python train.py --d_model=192 --d_expert=320 --router_bias=true --lr_router=0.00154 --n_kv_head=6 --vocab_size=8192 --init_std_o=0.0156 --beta1=0.95 --lr_head=0.00844 --final_lr_fraction=0.0 --doc_mask=false --train_tokens=442300000 --steps=6392 --dataset="wikipedia_en"
Below are experts of layer 2 (counted from 0) of a mixture-of-experts language model. Rows are named router (the router's row for the expert), up (a neuron's input weights, with its number) and show model dimensions 0-191. Each number is 128 + 32 x the weight over its row's rms, rounded and kept within 0 to 255. Numbers have three digits each.
Before each expert's rows: "gets" lists some tokens that make up at least twice as much of what it gets as of all text. This comes from a sample of Wikipedia text that the model never trained on. Tokens count by the router's weight.

# expert 0
gets: " of", " in", " to", " for", " by", " on"
router:197182134086114127150198150155124169138116159190118123126124194130163092123147113123080147111147044071174176197134087109125150100143127157084155100110145183106135097067157146116171115154165161141098143106105147120142171131143142102128174083130129145144112225137075110174096120161092111150124097133148117162117119103146152102113159089084096134106110167073138124129157169130114140147082131108120159157126131167071090132073158115158170116122178114174190072131119113139116114080195121144106137105074185082145122166112138163185074140117111125161130108100102167096102124140105210118
up3:171174107151055127115115085154096124095141179110140190134074137146110172204131140148150134113081173116157134130151135140213141132135087191161154153138141102103117104102156188090155153152179144175168153135127098120125138100108121123102094123140145154226131096212170140083118150111121108102120096117093094147161147148138164097121154111133145104156108081065129133148206129088143085135126075144148136112204100094072144114144117130128097163114050111153100102167100037092085077127126085101159182127117061123118162091134101127118105142108131103119126157142123126092157138130128167092
up4:129076170117145108062101127099140073052102134163124083142112121108086130101161106123198100149131139137142072126117172173121105128255131111184125127087164123186149087106081088131074148130128068152153143065141204106149117165117112096153117111101124109095103152139149143168155077110107109086134159172094140103139148150113104119044120092088112124137112102113068133113047132127174112101104110146128170138142100075122081109159213138070087127098117102115145165160179135157147138071105141150152081113120117158159173127128130093120123124129104167111132146177150121162137150136141147094
up5:082145106104102175149153149097124064110152113132104122106113122159123126142174119212124108116086154172117121191118120190130086101131136171110145196052134110113145180142183124078151189154076143148168161159078153121124129113121101127117121104119112169175137132076133103135102164127151189141159114059058156088163049026139106129109143104193156087124127108149088062143124111175143138130150059134102131133104077126127140133111108152137073170163148109125096096072109139117133175105132141154136124145140091162116133121131101110112098103076113119028121143164150108132099153150150131171

# expert 8
gets: "y", "t", "al", "er", "th", "or"
router:124104170172111112140143121143077163161136131120152131078118145097148099172130121175135149151136130180102126176123165152159109119142113157138133094121132166169113131124126143130039161143120127188105118078082088132087033165110112176177084156086101105124178140109125109101125133084102152138168098115096099071111140118107105151124122116169148163052150127062142128198111094127172157106176180125147137131207101149174084198151111084095134123132126108115169158136085144110195077099147130142158083180127094123138119150114150101137148102139107095119122161131117084158161061159055064191
up7:112143144140145124129210070118126160135129085075143085131133130097099034153162121111166099156095115100109126185098115194134132152093137128097153129095104177179098138162166115154103141114111126117119135125152071090159083111100155147151081135107107149103171128128085188071135104117098160192156161122144137153161142160054077126097161109136154144150122115109153139119137106182123093124119101106201082173017099174136139104139163120120131107131201118153107047141106173065138092108097122134076070140157152160148158146134162117125161106116134151107151195153107184162145123096146108125
up8:164140123114076125174112108132123107092161097142165158102121126130141112114064134122151163074108110128128124164158192174129033175170146112140177124077143119080103142132126128142170152151133082117120180151177149140134118135045070166183107072156165161105090145147132106145109132133079155103110127129160117114125118087124136129226180129097157159144154100096070109095112143157130129123108189098120181111183122138109122115066122132183110109134182102146154081132125085152181049160073176150133094119135103131123136159126133131081114060060133098151062161112107159152120087106128100089
up9:089092119130159100123127121112217125128113081151159172102137082103103101139091105133134153124075129200158117143146143125094158043163165067086101100133111062086109162129119096087170126192105129147129082117103201123104154134149249172087109132151112117151101146111144157129151098102154088160129154201141110147139102138136127105082129157158150164126153094121112113091107139127133130177037113115147148107161124083148151146133103175125163102146124214123161085107138074123094129122144182082089140114141118102115111155114140136102047161104133182104115121092108108086086100113134153162

# expert 2
gets: "9", "1", "2", "8", " May", " August"
router:184151103147086185079130156130136153113086070170140104105127133121112189083114098167144129117135106184142130129093137154114143115136150151133074148112110160179123033081096066119153136132104161101128149128136094099131173122138129091155134131191128176120111168112127086094125161104119097107143108119105134164117090159088130174123081071184106150156084163170118205182125148167143128159119128131148082155174118108118084113160066135156115146120130083134150141154177101175179143114183113119150116154168149120154155180117167132117120131156123074025096166185061136062125113173140158076
up3:130163128125143127060085123203150127152181104099133113106160133139081096166129151136136095153087145146136124078150126072127106147132198090127141105149145125157119116182103093099109117141113111158068099141147101087191106127130148194150137122075130118145059148086101168122138151110147083148112196094178162174044141125151118165079108138135152088117151161121111150124159081135106127177101242122176114129160129107146137112127118044153152152056162119154175136089160088115098067148050131129127105209124144179123114127133139120098171128139173118109124150141152124136094098161143084112
up4:128112115133134142158109132142088079092161154140142143160116158095167132160169134079162134190115099093142189071087106151170069116137136158140111123148071109076141128133153116174165175117135174176115144131121132107111137177123181093133197109144102096093102079162145129144126126167093102111128124120142129144120154175138123074103145185071116162159166102104040162121136096167150181140136122041158132123195129120124126106139146090151090104105151172118116203134173142095018106148141106120108078118102125133123165121150140147120099187186130144057093128141114117152197148098170084160
up5:137130121035108151177141170132140107103115074089150059181111089118144105072150140164136161134151111132144120103134107136098179090096127093036166151150106133142152109152123121095100091125153172126170152136130176165104157084136168167122136099127165107136104134076134129115104119162154120105169143121160171164114192111189140148086178062089171199111106129133133143150160125145152156028080166098118140108099089132127112129139136140125202130137151135126144139115180192067118096140101056141115183115147179144099164083119110175101173089149121164106134108140130152142060070145150111126

# expert 3
gets: " was", " is", "ed", " were", "ly", " are"
router:139178135075073110091185100169118133065115156138136128126079135161102108126077102170103099146126119165148132183078119171184123137149128171117142121057185140130089212139139153127131150123167100189143161136127193133130118110110111128116197089128134201175050099094144174132065150080085083124145135111097148127118105116151160140101106067174163134171097171098124158138122102136131134109174149126156171181097097174136124108078090114167092162108148108132092202152150098098113094108156117209143139113124064107123115146075143168164129134127120108076102136122098141101122095147086148108
up0:119101138086123108145148163127137076135152106138121155096128164155098103132097102128193105210129092134105143134103159103089142096136142195113107112082158142214150126138021114144162151185119088130146103135108143122101132136125077071145145148088153073107097188159046210150100115152149094130104161141127071117104124134119159153146107116124106088091069107106120133145081122104144170087073160067121154123105120157083106111100152098123126141020096126147171135192122098186106108143130109134114177160124151105121151110080127172094117092141129127148172164167090121134136126094176151077
up1:115082111255146138111187092108112158151139159102182131089123115131160175057100174101118152085117128103099161143107144129147131123171157086135150144118189115149116197131149115164118143068074149101137160143131141150099140146128129132161072148128071163031145077111037097176090130111060135133142073113195131081107168147157149117113088143139147143088109184196121109161099148151130105101106155090111091148134130149120126155132145157115107133059124107152140140131159127068124079125138089055118114117103132128097121151061115135157150120123127112123166106090161134106080153123122120149
up2:104088131133151134081144043101142105151126153102110121138124157143108164068110086168142134142106091032152194135126132192099113127123123137132158109140137099144142189122144132085141116157102146127158162161126117116142132137107122137132215094122144119130087147136179126136105108175078105118119095120158154163108146101122136097200112095111150057100091072092083103149187123151172113145118087107161075107167109131119179145189105146052143137133072061108149097133111121146166114068085122163171081171134179162119150132085061139214123136163110127072143185080130117108121167131115141108

# expert 13
gets: "1", "2", "3", "0", "4", "5"
router:179097101120112121187092081113092150122108102111104105113091167089157082121140087104110161138125139101184138114087141128165141079156134093078084158137174093107112095163145180169137142158153103183067124127110211097158144109148091119165145161156179160157048086136104152125129113169084142119182095134120085114107123115113102101110136117139115120049140165158068110099145136132138169168088083176113143116131116133136102176190112107136185150100125157162138097089076067157128093161121141147185159136155122172174083133161203112110119074155130142161097181126096113154187156115088172103
up3:142118076111113117123098113160074171106100169105093150086156127128111155130105123150137162180117115141136130131131117125109125116123203120194089115075074192123150109180063170113157077139139146092096127118123157111099142122109139122212098150107145176121116175152044185074153114057104099097116111151094161205132121180201103137130115168118155166176143118128153130137097134125130139165130185139113164085158098112131084116102153157126115131145255157144120128114185131190167138130128116077098176094092104127105145115125103098111098125138135082155103100154114109144137104081180161099
up4:133134139081141109160140137149086125159204139095151162159177132178162084083096137147143090160152128104082170066081133103184120109078153081162160157167151117166100071129085088112146139145117120094190149133138090131131113123138134092128092079129110137131140174074114114082159173137141120199102095091133143119119135159162155082165159159143041153123140140162146150087156110157151076122155156176102180181115171161106156131159055145122141122133150140169136134109132020144136100157094087160076118105095113110085179120068060119152100144206105091127136118159140144143145148129117113127
up5:170115122099146180045118138101141118116140163103110134110100094124063023157121113144157112109094072092148123145138125137106149067118207105086154183098071087103139096085125108102150108112113035130120132139163098087098132146178094104103104133163129123150147099121148137114066121106093154127065185164136072150149110129140153142133117119123065110146160095165119090114114168184113125108128141144117092123126143092095090175157139091160122094082120162157108108157076106144168080088071096174163096153083136137144133134128154055136166145100166160064150196115152135157150149171161108133

# expert 9
gets: "s", "'", "ing", "es", "ers", "us"
router:181161129171091170069103134168102176092111166159116115118158140107151123094110135164057072118148135205154159198104087169138117139119175098110105125158100125155154120069150134163138124180088146138149161134127143095145103154160160082140089099101153131091138205112115181056170108109121112106185116127137099094134075041152137098065082142164150162102115111130094106126142158154099141099151133111143135183100146161027130145129163095064153119135119116157164152118106095111167152088111145099133113104074089132169151110150142075144145117154123168099132115117097124163100171118066186144
up3:195191086166112129162085121134157117173098101134098192110163097112124118138091075123104092163119149161126171103104160209156102114132118127151116157121078105123106152160127150153106088110057169183148130123092113107063114124130203129125097130093127082137152109167080147079110161111091165094118100168127175107132135143118103127121137113168153088152143138150144132122186147120172132099174152155117068183097112144160138073164127155138146141114184123153140122106157158111090135103125085163129210144171218163115130071175069078061136125074133117143119143071101131117158161101181099141
up4:068185070110143154068116131158176107122150062154150183077078120067130169174128142113134100166192116031134152075092157140146150129218106093138158104136118142133128090172135096143062112112121175103188102134095103097093142090082172114123151128168184147144131124108118141149098159124138113140120135111105127121167121142116197119083107074093155174127113073090101124130157099131092156113103112163140107121131141147115119104090150137096129105120128131144095154156139185096094126101250141157071094139119196081170126139094114113129101135135165129107146131110128099158122160109093084167
up5:138037190116085079174153143101108155090107105127033109146118142143128149086139096103080131128120143156125152128124070073125104110096083162141123138091058148098153187153090190148101128082082124147137120127116100106109078126209147097156090154108128128094141121117141140115129107149130194124166104149087079139120175105130153124217152147097099116167150114067133080129130113061151125108143083133127167140094093088115129126164164147133114131134150148124162153116189126156121160070124134234096136122075107137175099150084114115071127118149073115174130099120133097167118134104182123098

# expert 1
gets: "0", "1", "8", "7", "9", "6"
router:142138158148094117115142137112164146125126135128113084132007111123148186131138146187143127169157099072096071167098180116143106130157163123165121160073137160072114108136127176094097099115080161132085116117095096099168099079174195104150162136100155171160152127130118161145139150090113133179149125113152126083080171038140161178111144157117117052142113132182141096140158153136070161043131141143169145107100152189144098150118149121151117141058152140157116135142115115100078092115144118094090084149076109138147132071114157142129118134174072171114117124163149073183115135115160096126
up7:161183083120082084141176164131089152138124126145146083097092129145106123111182134110132146136169131097114154091094116116137144173142137089115058157049113134088129123171100073140106100187118082101185161112131178124120140080116100127158029150055075085165107163111118086103127084142116144110155158129149101147086112069145146116033112174129143123165158106062132105159111153126212117134071189149142132110124086174087115153139119164088108155142160169149082126168139123136101148129046165184115168099140102141089151127139114144101134137163158092136106130120099126158107107149112119089
up8:127132133151138097183139148206139129085130153118119167113129146088150161107086143140124166131146157126096141133184097125154119127205114116169132151131148049147148074136107172086104182099126108117074106114138132131078123169117156144132202147117068136157136154133166081112153127116152151138135128128185154101145083086107132122149156106125113083115119082139110125104157095145142077148111154099149181133101110140085081124158133152132119123195169113118117162108255098142090127082139158121125140112114104184106123149066106108156137034120145145036107146131086140120093141159156197111
up9:137150106135130117150149081109219118146087102153143135158112128143165114150140211160139129116126136086128216064144143136156121113145082157116173131134115103130135142104117127129108171145124144126160137161125131139149145129177109117098160078148088149098133114171133141150085119165045195099160143103107087152115134132096111092108095161093118062145206177108143130080114089194129109116120101161099128071174106113161147165180100156112092124110086155126076059101037129089117145197157126100115113120143186144130121131014124109186181114080094148126123117148166133127117114101124150109

# expert 23
gets: " the", " a", " The", " his", " an", "The"
router:125107142074089137164187125154155148146151145175177131097085207102128149149093120117155128117117139165125118158077137132117159112120156197075086152126150124166172165095110106132147128143083133224110125131100114154090077129163127107149189090113117103181119173128141084170089139161078165192102141121105150143120111092109151132123136101107152151037115140150033159168103179141166176134086132069142165171112194107103132122152103139123108159110079112159116120168103115181118105122154157118127153178086157133146123128085162177129126160129075117143090168120090106084067144191118164144
up4:145128094096175070149191133122233140139135191103091124053115187138172134145057149112127125097104099130125094132141116115130174117161142125122096163139129072124107130168093118137101084145131110136130136090169109114068148143162127107141142186147095108084131065110117166051122118135189105128141097139115100190176141070126107145089127047141119096121198116136117109128115103154159099139093102116098125174162156126169135106097111168161134149113091174130123155079111178098194139121110146135089114123113127121147168156155111144111172102117128223146100166150142145087093166059154180168
up5:163123059102106170082154070127135129212115144120137106225099164165092127134144100117131169188113113171139114168108104157073139121094173179156098127174102119151133109152161129104190180224130159145148168103145103185160107108118096093146098149122115100103112103172114091142101144154062127151164156098129145184133116113143100097097158104097146094134116058149101061148100104166127132168088084075134162084172101105125157107169075144105191166157094107128105113113094155129077132118152117120106206161116103107106140118090173115121134096158113087173125158176084109118124125132139137117
up6:074095144158108147172129155122155092203118135143117120104094078155099203113061112091084142160137099141105136152132127097174133168094081043113103156137125107163165152121139096180082125131141088111090133116112119091159146125120098155083123125169153135082087080127201122125140093138146151112132141117093131128159092120155189158145077000119101090094121143099167113169131136064137150109083140133151147126134092150088132088154126091077157138107123123136163173158107162139211135122119120159041122119104130119153123130175115159108135145128128148155045131098124142152166113169082123133